{
  "n_layer": 11,
  "d_model": 320,
  "n_experts": 32,
  "experts_per_token": 3,
  "d_expert": 176,
  "d_shared_expert": 0,
  "activation": "tanh_gelu",
  "moe_layers": [0, 1, 2, 3, 4, 5, 6, 7, 8, 9, 10],
  "router_score": "softmax",
  "normalize_top_k": true,
  "routed_scale": 1.5,
  "balance_loss": 0.000942,
  "balance_bias": true,
  "router_z_loss": 0.001,
  "init_std_router": 0.034,
  "lr_router": 0.000491,
  "n_head": 5,
  "n_kv_head": 5,
  "head_dim": 64,
  "vocab_size": 16384,
  "norm": "layernorm",
  "norm_place": "pre",
  "norm_eps": 1e-05,
  "positions": "rope",
  "rope_base": 10000.0,
  "rope_fraction": 0.5,
  "qk_norm": false,
  "attn_scale": 0.125,
  "tie_embeddings": false,
  "parallel_block": true,
  "init": "normal",
  "init_std_qkv": 0.024,
  "init_std_o": 0.0,
  "init_std_up": 0.024,
  "init_std_down": 0.0,
  "optimizer": "ademamix",
  "lr": 0.000334,
  "beta1": 0.9,
  "weight_decay": 0.82,
  "lr_head": 0.00744,
  "grad_clip": 2.0,
  "warmup_steps": 485,
  "schedule": "wsd",
  "decay_fraction": 0.914,
  "decay_shape": "linear",
  "final_lr_fraction": 0.1,
  "batch_tokens": 65536,
  "seq_len": 1024,
  "doc_mask": false,
  "train_tokens": 353000000,
  "steps": 5387,
  "dataset": "wikipedia_en"
}
Below are experts of layer 3 (counted from 0) of a mixture-of-experts language model. Rows are named router (the router's row for the expert), up (a neuron's input weights, with its number), down (a neuron's output weights, with its number) and show model dimensions 64-127. Each number is 200 + 30 x the weight over its row's rms, rounded and kept within 0 to 999.
After each expert's rows: "comes after" lists some tokens at least twice as common just before its tokens as in all text. This comes from a sample of Wikipedia text that the model never trained on. Tokens count by the router's weight.

# expert 3
router,225,174,189,168,158,150,239,232,170,228,231,197,182,231,168,170,199,186,193,237,215,214,204,189,224,195,195,209,187,219,186,209,227,188,265,283,170,185,199,200,181,192,166,209,196,181,199,149,217,185,218,157,187,222,150,195,245,180,150,161,219,195,174,194
up0,171,207,158,213,175,225,225,229,201,210,220,213,229,259,196,204,212,196,229,166,143,190,203,159,205,200,191,131,201,269,186,225,192,192,185,217,213,191,195,224,160,280,187,206,227,210,172,159,239,192,198,238,196,175,271,226,119,205,178,214,181,175,170,182
down0,185,194,263,222,223,212,171,236,145,216,195,206,138,257,175,161,204,224,228,215,208,151,165,162,195,267,233,250,243,198,223,165,186,194,206,213,233,209,230,141,277,210,211,245,215,182,224,194,227,111,239,225,205,199,181,238,237,179,210,249,227,189,212,231
up1,185,214,183,249,234,223,244,217,191,150,184,220,223,225,211,168,212,233,202,186,188,184,206,235,199,152,202,214,194,174,216,230,187,188,267,193,226,175,191,191,210,191,190,182,204,182,191,213,235,218,201,239,248,204,257,159,210,193,215,206,211,209,143,265
down1,194,221,180,207,219,250,207,215,168,196,202,234,185,203,209,221,204,203,190,226,182,184,139,173,187,202,237,188,249,229,197,167,190,193,181,189,216,173,196,213,171,170,204,244,139,192,219,245,212,170,219,233,152,199,161,215,160,196,177,207,191,170,228,176
up2,155,208,150,221,208,205,185,245,211,214,233,185,212,235,181,171,159,169,213,228,196,216,167,228,197,201,166,202,211,181,199,249,149,222,184,265,269,181,215,184,207,192,230,186,151,183,227,184,237,193,188,238,196,177,305,186,207,172,177,183,199,194,188,220
down2,194,232,207,184,156,194,194,208,211,242,190,215,150,227,202,192,275,189,192,142,211,152,159,198,194,175,199,196,191,163,170,131,243,201,186,180,193,257,190,230,179,168,188,124,190,199,204,154,199,237,256,193,197,180,98,191,234,236,203,198,184,189,234,196
up3,208,188,201,173,156,211,196,187,192,215,258,199,235,235,206,246,242,269,171,128,226,179,187,195,283,246,184,123,127,200,212,224,156,169,161,207,131,233,176,226,201,192,168,163,238,172,229,239,213,253,204,154,204,152,234,197,199,168,228,190,144,222,179,172
down3,220,182,203,167,203,178,183,188,234,262,165,205,184,200,100,191,235,165,227,216,243,231,179,182,165,233,187,204,210,200,240,176,207,213,248,262,202,193,246,248,211,174,290,233,223,166,228,236,173,202,175,205,203,246,188,194,239,228,208,232,267,198,183,231
up4,176,206,197,243,216,159,239,172,130,163,205,241,209,167,183,202,160,174,171,196,215,145,234,199,179,200,198,148,198,226,207,215,227,214,245,222,176,162,191,205,212,248,242,194,187,182,179,187,233,212,257,201,235,158,191,240,249,201,253,201,150,196,197,227
down4,222,172,218,202,220,223,221,243,232,191,187,167,226,158,182,202,221,188,178,152,202,199,227,176,215,264,157,184,193,263,166,244,162,200,190,203,234,193,207,218,173,142,174,173,243,228,214,210,180,135,188,189,208,209,208,257,173,222,191,223,195,175,199,190
comes after: " ", " (", "–", " \"", "/", " $"

# expert 6
router,240,165,182,183,169,162,209,198,164,213,213,179,148,226,210,185,169,144,180,254,248,192,213,197,264,161,211,205,202,176,219,237,236,142,220,213,164,176,212,180,181,157,165,164,145,166,279,177,221,248,211,201,198,203,191,159,205,180,170,176,247,145,171,167
up0,158,193,179,257,198,142,193,184,190,178,221,207,255,280,218,223,208,266,202,188,231,209,200,188,206,182,186,240,189,178,242,164,190,149,186,208,245,192,226,220,176,201,200,215,207,168,286,275,169,151,212,245,205,154,223,183,198,166,211,137,227,231,143,221
down0,232,183,252,157,185,204,207,189,219,225,183,138,161,155,217,164,204,189,177,152,213,198,239,174,193,215,207,203,227,164,166,153,246,211,231,199,205,246,291,144,262,198,191,209,212,199,162,150,212,235,213,180,213,201,205,225,165,220,215,203,233,171,238,264
up1,157,204,202,237,198,164,197,224,163,129,178,203,221,191,210,186,203,232,184,194,218,217,176,209,166,169,162,194,190,156,214,189,136,235,214,180,242,200,172,178,207,171,209,198,184,258,240,188,227,233,216,237,205,189,245,201,217,252,116,195,200,161,144,212
down1,257,154,180,209,206,195,157,240,226,205,175,222,213,198,226,142,204,200,221,218,174,153,200,154,206,199,162,209,188,227,220,209,233,213,204,260,225,204,216,246,135,252,187,189,299,200,207,221,203,196,215,222,211,221,190,222,145,181,259,188,155,194,228,152
up2,262,211,197,192,208,261,247,221,183,207,246,236,247,241,186,207,220,271,203,204,182,210,172,185,193,183,185,192,184,219,195,211,174,137,216,218,192,157,226,222,251,193,211,263,122,203,193,187,194,197,234,214,208,195,207,192,189,160,190,197,214,222,168,179
down2,231,184,229,218,227,215,207,200,195,216,189,154,224,129,166,188,205,216,171,164,234,197,148,209,185,159,152,128,221,224,174,200,181,185,178,215,240,203,208,155,207,175,193,143,190,170,233,211,202,187,185,212,156,178,173,218,194,184,197,168,171,214,195,188
up3,205,199,226,114,181,196,191,231,149,257,217,223,201,205,193,197,231,184,174,216,176,194,201,199,189,230,212,217,224,219,221,156,226,193,175,184,183,165,231,211,153,200,201,144,197,155,224,176,209,207,210,207,208,190,194,232,144,212,198,205,192,190,221,195
down3,193,169,227,192,186,160,226,201,161,200,187,167,191,239,196,220,220,192,225,182,186,254,226,199,215,209,161,153,198,152,154,156,223,218,238,115,231,265,201,222,247,218,216,221,157,223,152,197,221,223,224,200,179,179,161,197,233,128,181,176,199,232,215,201
up4,191,177,237,196,183,198,210,223,176,181,197,205,198,120,165,216,216,244,199,192,157,246,245,178,198,235,176,222,183,222,134,226,196,218,221,226,189,236,193,202,214,177,174,196,228,196,189,207,212,218,189,226,200,170,186,198,190,206,189,237,170,127,154,230
down4,160,224,213,275,219,171,181,226,193,211,199,247,222,193,195,173,159,198,183,231,218,184,222,201,208,144,156,184,211,134,231,210,213,155,181,229,216,176,228,230,202,194,244,230,219,205,242,183,164,178,174,160,174,179,221,217,245,183,252,160,139,215,221,166
comes after: " |", "|", ";", ":", " October", " November"

# expert 23
router,203,193,140,170,147,190,228,219,143,211,218,154,152,166,150,153,177,152,192,200,174,203,182,167,237,197,198,229,212,237,206,188,207,152,192,237,200,151,170,154,186,181,162,133,155,214,252,180,206,250,226,173,110,252,150,182,214,182,172,199,176,170,194,163
up0,157,128,221,220,196,147,218,220,181,211,153,123,223,206,209,185,227,179,217,208,235,209,185,169,187,244,166,246,218,207,239,171,206,193,201,200,183,214,138,207,185,153,189,233,243,171,154,202,205,237,224,211,172,165,177,199,228,167,181,170,133,187,190,220
down0,214,224,198,193,235,247,195,213,227,150,211,284,192,200,175,187,215,170,176,152,211,162,190,197,235,161,231,170,248,193,210,216,255,197,217,207,210,161,232,189,210,255,225,180,240,222,175,148,234,202,213,233,215,188,184,185,114,163,244,206,176,165,200,210
up1,175,209,173,189,209,214,242,184,185,202,198,197,181,155,220,134,213,197,227,240,132,229,224,227,168,209,196,207,187,219,185,172,195,210,187,219,216,143,240,148,182,152,199,151,173,155,176,161,211,164,209,191,211,234,217,220,235,209,158,189,207,227,175,207
down1,217,112,234,185,173,188,218,221,223,154,282,193,211,206,167,220,168,155,166,191,221,198,162,175,243,237,173,186,212,229,200,191,249,230,230,177,154,209,180,259,176,252,257,169,179,245,183,265,211,237,180,209,208,180,191,200,182,221,204,226,190,168,204,227
up2,221,250,200,185,238,212,118,186,166,205,219,221,190,209,189,210,223,191,154,167,173,217,214,214,199,192,214,211,177,226,216,220,94,227,192,171,232,204,205,140,154,191,224,244,187,213,222,220,238,198,162,228,215,208,247,203,149,186,179,223,226,235,188,191
down2,215,187,207,200,223,160,241,222,263,188,229,196,204,189,182,166,248,152,183,202,244,228,220,153,200,215,222,148,180,180,134,190,151,224,213,234,176,247,158,204,203,188,153,203,233,198,202,202,200,125,249,205,239,172,174,208,171,237,197,227,164,149,184,197
up3,184,194,190,189,236,225,185,153,218,195,234,267,170,186,216,228,221,216,191,199,189,217,241,211,188,231,216,192,177,165,156,149,161,199,224,238,215,157,202,223,129,188,186,188,198,188,195,159,164,184,197,194,198,251,263,227,148,121,158,165,177,167,222,224
down3,164,170,233,216,170,182,186,204,223,231,224,162,206,224,171,163,178,215,201,228,176,185,203,185,202,183,182,178,223,253,161,224,272,225,179,225,145,248,190,221,223,193,236,199,127,244,202,202,236,230,199,208,185,169,191,221,197,224,200,219,210,217,196,185
up4,176,198,150,164,168,215,230,183,203,213,214,217,202,196,195,213,197,216,197,241,130,244,156,174,202,212,210,201,246,220,208,185,194,270,204,249,147,128,208,192,180,195,186,157,232,190,200,157,172,168,207,211,142,223,153,208,180,194,166,226,156,217,212,232
down4,204,162,218,254,203,217,208,192,195,166,206,198,207,243,187,188,164,197,201,237,219,178,285,202,161,216,223,161,171,170,218,224,247,182,213,210,177,234,199,201,175,208,247,176,161,190,189,184,219,216,188,199,253,142,182,181,189,194,272,140,235,191,219,156
comes after: ".", ",", " m", "°", " p", " T"

# expert 9
router,243,192,166,167,204,170,224,176,128,199,197,196,171,237,185,218,161,172,163,251,218,229,188,220,229,179,171,246,148,202,204,207,200,153,237,232,173,136,168,194,211,121,157,168,215,142,213,191,212,229,233,224,161,237,151,163,221,206,138,186,201,189,198,216
up0,188,214,172,181,154,199,172,248,195,193,184,218,191,160,164,217,208,242,203,242,198,205,224,194,219,205,197,150,228,230,229,208,190,222,153,198,241,197,205,200,189,140,206,112,201,189,169,145,204,266,204,184,187,309,172,171,198,269,171,206,217,166,203,244
down0,203,190,200,159,201,188,164,202,174,206,226,179,215,216,250,161,184,149,201,210,208,212,187,217,188,158,210,205,234,249,144,176,228,196,273,214,189,230,183,148,198,275,233,223,151,215,223,244,202,128,183,187,195,171,204,226,197,191,245,199,152,260,247,170
up1,245,164,179,229,208,187,252,215,140,221,212,191,163,197,232,158,186,159,164,201,223,198,172,220,182,188,205,204,207,211,210,229,190,119,247,216,210,174,158,196,268,192,193,222,247,182,220,178,190,169,182,206,156,183,225,225,215,217,228,178,192,232,200,192
down1,237,264,212,203,206,177,257,230,187,173,157,223,224,216,163,238,150,189,249,186,179,186,211,161,217,213,184,242,216,205,172,214,186,201,180,145,154,178,221,222,199,200,211,150,167,242,211,186,180,218,242,163,201,186,206,232,206,202,231,236,242,188,155,254
up2,261,191,191,211,148,192,252,204,188,176,227,202,182,289,220,132,163,246,224,201,213,151,164,205,230,153,177,221,130,216,208,204,178,198,235,181,181,207,222,146,212,179,208,172,195,176,183,193,237,188,274,190,231,172,170,168,222,197,189,202,222,234,142,224
down2,164,186,203,137,209,208,202,221,231,190,211,251,153,200,180,245,225,183,217,197,155,187,217,194,168,153,231,200,255,240,194,210,176,222,217,165,174,225,271,228,187,247,179,199,194,229,191,201,190,198,254,305,199,216,214,253,201,198,168,208,258,201,193,228
up3,205,183,163,207,185,218,215,208,174,226,181,175,234,211,218,197,163,167,204,207,267,239,184,236,236,152,218,251,171,195,212,150,208,156,244,223,182,223,172,164,206,192,183,241,190,152,200,167,195,191,233,236,223,172,246,165,202,197,238,209,207,187,233,170
down3,202,200,208,217,196,156,200,217,231,208,178,245,206,191,210,191,231,210,233,235,203,190,242,223,193,185,231,209,260,258,224,262,195,173,200,226,221,189,270,228,186,244,162,165,196,236,236,219,215,163,154,198,176,175,150,219,230,190,171,199,196,149,107,278
up4,137,213,229,178,168,207,249,186,189,184,189,192,204,207,200,230,172,214,161,200,177,255,203,192,207,185,206,241,169,122,157,169,175,185,209,222,209,154,203,179,232,192,153,168,194,217,207,179,223,252,212,220,207,262,154,237,214,191,155,163,222,204,196,222
down4,237,183,187,216,223,167,159,255,260,213,168,210,207,192,172,190,230,167,242,236,211,195,216,160,205,186,260,181,247,254,200,252,230,182,221,168,218,190,197,222,187,213,265,182,202,171,239,233,180,159,158,181,197,180,205,157,211,228,248,226,198,188,212,207
comes after: " ", "–", "19", " (", " U", "′"

# expert 19
router,235,174,207,184,204,192,215,194,150,190,218,160,158,214,193,193,165,165,211,249,206,231,230,171,226,173,185,215,120,241,201,240,240,173,242,237,203,158,204,205,182,185,161,182,155,155,209,190,220,183,239,148,162,213,123,159,169,196,164,153,191,174,164,214
up0,172,179,241,229,209,220,200,201,217,178,191,195,232,203,203,164,208,206,204,185,177,229,206,152,256,188,165,203,167,190,195,229,154,210,180,201,236,179,223,196,178,226,198,209,211,218,205,224,125,185,130,254,232,219,176,200,114,150,212,214,105,217,229,227
down0,201,189,182,189,208,176,204,193,189,219,233,243,197,216,192,199,144,191,233,189,229,159,190,221,191,218,241,199,242,248,218,197,217,194,198,207,177,247,198,189,228,147,199,204,150,205,164,172,263,195,251,170,191,232,242,192,261,203,219,196,280,204,191,213
up1,163,209,199,252,209,173,200,194,228,150,185,216,228,216,178,191,176,185,194,219,184,205,138,188,222,190,149,219,175,254,156,271,183,204,217,226,155,173,188,203,216,120,228,174,191,206,175,162,161,192,197,200,192,205,207,145,199,239,170,171,186,124,215,225
down1,265,205,214,188,188,182,182,201,152,218,214,197,199,201,224,160,238,259,227,185,218,168,205,238,179,180,225,240,221,202,193,178,203,141,218,233,234,182,264,220,177,213,161,208,156,185,196,209,222,245,187,202,229,188,190,183,181,190,187,277,222,279,157,195
up2,222,206,205,217,163,185,191,172,184,188,159,188,175,221,185,217,202,181,241,244,216,232,216,200,223,203,189,143,172,228,235,196,258,199,225,233,153,214,182,232,204,221,199,212,182,199,202,182,243,193,198,173,208,232,151,229,207,179,284,226,168,170,198,230
down2,157,230,176,227,216,194,225,237,209,191,274,212,212,193,248,183,170,226,142,148,141,192,209,179,195,185,214,248,213,206,183,179,146,190,166,201,235,186,201,191,215,209,184,180,195,218,224,200,142,183,243,251,179,183,245,218,169,201,139,148,186,242,158,157
up3,194,153,228,160,224,156,190,251,185,221,161,232,187,174,204,163,183,150,190,216,233,201,220,164,254,201,118,186,132,233,204,169,174,190,187,194,218,198,208,201,207,174,145,210,197,190,241,212,196,228,226,192,163,206,152,159,159,195,188,214,165,219,205,195
down3,217,249,240,256,199,195,192,161,165,148,231,161,230,197,215,226,224,210,218,194,169,228,206,243,197,187,219,222,231,223,238,222,263,207,193,203,174,225,184,212,223,199,232,174,232,218,156,192,188,178,216,241,250,221,227,210,196,200,211,181,254,197,188,206
up4,183,208,190,202,231,153,192,234,223,207,194,173,212,163,138,195,216,222,174,204,201,174,207,202,197,194,169,180,211,200,205,210,170,207,243,148,239,180,199,148,205,225,214,172,195,195,212,278,177,215,167,208,204,194,143,173,241,221,213,272,191,165,214,164
down4,204,232,230,222,171,197,233,188,194,190,207,213,189,211,250,208,159,220,203,180,136,215,187,199,224,245,218,225,202,193,195,202,257,186,200,176,173,201,211,255,161,163,192,200,205,217,184,150,236,199,256,172,205,201,263,232,182,179,197,156,214,188,212,212
comes after: " the", "-", ".", ":", " a", " was"

# expert 5
router,246,181,157,216,176,183,253,214,190,224,217,183,145,201,199,197,159,181,182,237,186,239,160,170,228,179,171,214,167,202,209,207,228,203,225,239,214,184,169,184,155,145,199,179,164,169,294,198,236,228,230,167,138,175,182,157,197,199,165,152,217,190,145,190
up0,215,156,167,207,207,229,252,161,188,188,220,208,206,229,199,207,231,194,175,167,192,184,229,213,206,198,159,129,265,190,232,208,170,238,173,250,209,203,225,257,187,241,173,184,231,126,200,243,207,194,207,205,188,242,199,201,209,201,193,212,126,192,199,190
down0,230,226,216,205,185,214,182,197,163,206,126,223,174,197,213,239,176,185,210,188,244,222,143,207,220,155,200,234,151,187,213,215,231,223,206,186,160,137,192,166,230,157,179,247,190,203,168,180,184,184,190,182,190,199,193,238,185,187,272,201,237,195,182,160
up1,261,170,197,178,193,162,200,186,221,217,193,185,168,202,214,171,161,170,229,214,211,198,217,169,191,250,221,163,257,206,203,183,218,224,187,243,195,216,196,257,235,175,184,173,166,200,223,152,216,234,222,216,143,219,243,242,240,219,164,257,191,182,145,215
down1,187,167,201,208,215,234,154,226,253,158,255,202,201,168,174,200,172,237,184,192,155,213,160,200,213,210,241,217,178,175,172,192,171,203,229,186,238,212,167,206,205,184,174,199,212,167,185,137,206,174,208,210,206,204,194,167,171,228,198,226,165,224,192,222
up2,212,194,186,230,210,180,256,195,185,161,231,187,214,256,186,191,181,146,194,173,201,239,143,217,180,133,206,232,180,180,209,212,168,210,225,191,201,176,235,177,211,199,214,191,225,252,264,235,199,193,213,214,189,210,198,183,185,205,160,201,170,201,193,230
down2,162,218,199,199,237,239,188,259,191,251,164,218,180,240,237,217,254,194,228,176,217,152,203,210,197,246,188,168,228,223,210,170,216,239,167,124,214,253,203,233,153,206,189,187,233,273,128,166,182,204,174,193,208,189,217,239,217,189,182,175,259,165,184,209
up3,202,142,200,197,166,305,206,227,212,168,265,252,245,215,189,145,190,199,227,240,172,161,221,195,198,258,190,166,184,175,182,167,162,181,173,207,196,234,163,212,196,189,156,213,241,257,168,140,239,251,194,191,180,175,202,142,219,214,153,240,222,173,230,232
down3,182,230,224,220,189,154,236,206,156,220,250,217,191,209,273,201,208,234,217,125,205,229,254,156,187,186,210,245,230,213,192,251,271,235,217,184,189,185,225,188,223,149,227,225,154,208,243,237,199,193,208,241,247,181,178,241,171,182,206,158,203,261,199,216
up4,194,155,213,191,237,203,209,148,183,217,233,185,258,179,209,214,231,184,260,217,226,115,199,169,207,188,168,212,166,126,241,206,166,208,261,206,196,139,175,205,250,129,208,207,220,226,210,221,188,214,209,204,183,229,177,213,202,240,186,203,219,230,177,172
down4,223,234,174,183,202,236,220,191,156,156,192,185,200,268,180,250,225,185,207,138,189,183,211,193,188,211,197,214,234,220,272,223,184,220,148,209,174,186,175,125,237,187,238,216,183,212,214,220,210,215,180,150,260,154,232,219,215,174,236,186,192,166,234,226
comes after: ",", " |\n", ")", ".", "0", " —"

# expert 12
router,221,174,146,200,189,195,190,209,164,201,154,155,172,217,178,191,132,207,161,234,200,228,196,188,240,141,186,233,162,251,172,238,178,157,228,238,186,164,174,166,154,208,163,138,163,172,235,151,202,228,204,184,187,188,177,175,174,230,198,189,219,158,189,179
up0,174,164,171,191,215,237,159,184,156,199,175,219,232,186,180,223,201,200,249,189,266,202,187,217,188,175,212,226,238,198,200,165,147,248,214,174,182,130,244,227,145,205,170,213,244,234,246,169,210,216,212,165,175,177,218,153,157,222,212,207,123,206,188,298
down0,208,227,212,216,178,169,238,183,241,189,229,192,168,220,177,207,235,184,144,230,144,193,223,165,209,213,176,240,206,187,226,215,265,166,208,237,179,258,162,137,253,171,242,179,184,202,186,243,197,170,192,225,250,192,180,223,264,179,184,171,253,213,192,147
up1,131,215,237,203,174,178,181,204,205,155,150,216,242,230,209,218,160,232,294,228,165,228,199,158,184,177,159,203,199,235,172,164,217,152,197,256,154,191,214,206,195,199,182,163,195,241,197,180,163,234,199,156,160,220,190,192,200,228,205,217,203,202,174,166
down1,241,170,145,206,178,225,189,172,239,199,265,186,143,123,214,241,230,199,173,183,238,168,245,185,271,195,252,191,151,216,187,227,215,209,225,174,238,190,225,237,151,209,192,197,194,181,216,162,208,189,217,244,195,215,217,155,210,172,182,166,212,229,221,190
up2,168,252,189,217,206,193,174,163,170,224,178,192,241,241,201,171,233,167,192,187,187,144,174,197,198,193,230,175,197,183,182,204,176,209,262,235,175,181,268,193,174,197,212,234,257,194,175,241,156,134,138,187,215,276,198,212,162,187,217,207,199,224,155,247
down2,228,164,163,227,240,177,254,202,238,133,212,202,176,151,190,247,199,200,235,225,218,186,218,199,185,223,160,229,260,229,231,195,233,188,183,197,218,218,169,195,206,218,204,206,160,205,208,179,233,212,230,180,191,146,211,191,191,241,166,217,211,159,181,183
up3,204,147,229,191,234,223,192,180,217,204,152,174,242,180,218,188,204,185,211,143,239,202,205,168,196,208,164,228,182,200,220,192,211,220,208,202,247,178,184,187,130,273,193,179,201,215,242,201,271,170,223,212,223,176,176,225,143,233,190,181,170,184,177,197
down3,181,220,197,170,162,175,180,259,162,180,239,271,166,202,200,177,186,216,219,228,147,158,185,209,182,215,224,181,193,228,171,213,202,190,182,203,196,221,192,201,227,150,250,177,178,201,190,163,121,226,171,122,176,238,209,186,225,168,188,233,290,182,235,188
up4,172,232,211,203,239,239,182,194,153,193,196,208,193,207,213,177,144,218,145,227,212,177,174,199,186,202,254,197,219,184,181,207,187,194,186,257,280,201,161,207,178,198,216,222,199,227,221,156,197,239,237,151,198,186,271,203,181,188,170,233,159,168,183,249
down4,245,147,188,197,193,156,198,210,207,190,180,222,207,217,214,212,255,186,178,146,218,160,209,247,196,216,191,210,168,166,224,155,164,186,200,189,137,218,215,179,188,190,197,154,197,237,218,250,203,164,156,198,224,202,143,214,214,215,248,179,206,199,207,165
comes after: " |", ":", "-", ";", " by", "i"

# expert 2
router,246,180,166,203,159,170,235,232,170,181,243,183,179,203,196,146,157,159,167,230,222,169,203,187,245,207,176,243,210,174,176,214,242,166,185,202,203,204,200,153,189,172,185,193,164,185,229,171,204,252,233,146,198,195,177,188,174,177,164,162,189,189,182,167
up0,200,185,223,223,164,219,201,209,204,200,184,207,185,206,154,202,189,178,168,155,202,185,192,166,163,181,198,232,251,226,197,232,183,165,173,200,285,155,238,215,226,207,250,201,199,197,225,254,178,202,231,204,193,204,198,170,198,199,195,231,152,230,191,222
down0,185,237,190,176,197,266,183,172,213,224,233,174,179,221,192,191,239,288,204,191,170,236,223,207,233,215,143,185,188,223,243,158,185,220,195,198,185,229,168,186,243,151,184,207,220,186,187,194,218,168,193,234,197,194,203,191,212,253,222,178,225,179,210,146
up1,274,184,170,178,199,212,178,276,194,213,179,248,162,249,168,220,250,236,224,133,245,216,206,199,237,202,203,194,258,207,262,251,215,230,231,216,153,187,188,249,219,205,249,182,219,151,235,185,186,228,202,249,206,178,219,192,176,207,262,236,182,163,216,199
down1,201,163,216,186,188,153,231,111,203,226,194,123,211,188,222,240,198,183,196,201,189,233,193,203,163,181,186,182,219,257,178,195,181,233,187,181,216,218,217,219,166,220,225,164,230,244,210,201,171,168,206,138,202,196,214,204,247,230,170,218,149,250,197,166
up2,186,171,184,174,200,220,161,271,219,184,196,195,211,217,194,150,220,205,235,198,191,192,302,209,232,168,221,225,228,206,196,234,231,155,188,191,206,247,189,158,143,201,178,170,174,186,152,203,191,180,212,181,231,189,196,196,191,137,175,177,222,225,191,169
down2,226,197,191,173,166,175,231,178,170,173,180,191,160,238,168,237,170,205,152,182,188,199,166,176,161,239,178,181,237,200,232,189,132,165,235,179,217,164,220,182,229,189,186,209,198,210,227,136,213,159,209,227,174,230,190,220,267,207,216,168,188,150,250,259
up3,129,216,183,156,166,216,220,238,189,187,220,204,216,175,202,139,226,161,185,276,196,166,236,262,204,226,201,221,179,186,207,168,193,197,232,217,167,231,165,267,209,237,195,187,186,190,201,130,185,199,203,199,213,233,221,175,169,157,153,205,272,195,167,195
down3,252,194,241,176,228,162,248,193,193,179,177,172,200,195,234,195,193,210,229,181,178,186,212,177,214,224,204,222,202,243,222,193,213,173,208,167,167,160,182,197,165,116,229,212,234,211,187,232,187,189,221,215,167,205,182,244,198,214,200,225,184,220,238,219
up4,195,152,165,184,221,205,199,191,224,201,224,189,208,137,188,162,180,202,173,144,206,167,207,210,187,155,169,224,205,191,184,139,201,204,217,194,236,168,208,200,161,236,194,218,180,188,246,197,231,191,180,203,230,224,195,195,145,197,182,251,178,221,224,185
down4,209,225,172,163,191,235,178,208,154,245,203,185,157,227,171,193,205,184,207,254,137,228,233,215,248,178,233,160,216,247,240,264,235,207,239,225,201,260,203,186,196,211,207,143,223,189,145,208,166,203,169,155,195,199,173,246,186,162,192,238,226,198,168,168
comes after: " |", ",", ":", ";", " in", " /"

# expert 17
router,236,170,202,189,204,166,264,196,181,171,217,207,150,195,191,209,199,179,138,218,194,186,213,222,230,156,197,201,163,167,172,207,177,227,229,240,184,163,174,185,162,157,174,152,217,195,268,200,191,205,224,190,166,177,182,196,183,222,157,204,170,182,172,192
up0,217,151,235,200,166,163,224,189,206,151,192,173,177,207,202,224,204,205,171,246,216,212,214,211,189,244,171,199,162,194,193,270,149,231,190,236,185,215,208,212,227,195,192,222,206,209,169,192,156,265,197,208,222,199,179,187,259,216,223,179,220,218,171,265
down0,209,193,173,249,190,176,220,191,108,222,218,212,233,207,202,186,221,183,210,136,229,165,160,171,205,200,146,248,209,191,186,196,221,166,223,208,196,188,190,212,175,197,157,160,204,168,174,209,251,190,277,183,203,176,222,184,140,188,180,174,178,225,207,159
up1,185,234,193,209,264,197,233,204,169,149,183,210,203,229,171,189,242,195,234,183,203,201,199,243,205,141,241,219,231,168,204,218,227,225,171,200,232,187,233,222,202,215,209,276,231,160,210,173,209,167,209,181,143,168,166,195,228,240,223,200,222,213,161,209
down1,221,211,180,187,155,198,172,205,202,234,217,213,243,163,176,230,168,192,182,220,186,197,227,142,176,272,166,161,224,230,195,162,214,182,234,184,203,210,141,201,185,250,233,195,212,212,161,213,153,236,185,243,208,281,202,259,231,150,219,183,215,201,253,198
up2,191,195,180,200,260,222,209,213,144,211,169,214,195,207,164,198,170,192,199,215,154,279,188,175,217,166,174,224,249,233,200,200,208,155,196,230,231,159,187,197,183,154,196,199,204,177,195,210,217,167,248,236,182,179,214,180,173,219,216,222,184,204,141,219
down2,196,156,199,170,155,188,209,192,212,157,225,132,222,204,237,178,175,220,230,234,208,134,174,268,199,185,215,238,157,145,195,234,223,194,207,208,200,233,153,170,236,204,191,171,196,162,182,179,196,218,158,169,181,201,222,169,228,267,155,200,185,161,224,183
up3,216,260,249,209,193,207,233,181,196,200,138,207,213,160,238,181,179,266,193,209,228,231,158,186,186,171,197,169,189,212,216,210,182,222,183,226,154,186,226,151,156,167,148,198,213,183,208,231,243,213,202,154,178,244,226,187,218,201,114,214,165,240,195,191
down3,225,227,222,153,213,207,200,154,223,220,176,220,145,152,209,187,204,185,169,151,207,179,173,166,146,192,192,235,211,155,168,208,179,182,205,217,239,248,220,215,278,206,209,225,176,229,221,211,167,191,208,204,236,188,207,160,217,190,184,178,216,198,204,183
up4,160,211,198,216,175,188,259,160,211,233,214,225,213,169,230,188,204,177,191,235,175,188,267,187,225,216,176,191,116,156,188,183,189,191,228,124,212,178,146,128,182,224,195,157,207,160,220,215,241,206,193,219,223,183,203,215,172,195,210,233,134,187,255,197
down4,262,178,190,201,260,215,213,186,206,190,182,175,190,231,153,225,201,199,168,142,250,245,134,190,205,225,214,189,200,220,203,218,228,238,151,204,176,240,231,248,209,155,198,226,217,189,192,233,149,183,221,190,200,212,144,132,181,207,172,210,238,239,148,243
comes after: "20", "19", "18", "′", "17", "ic"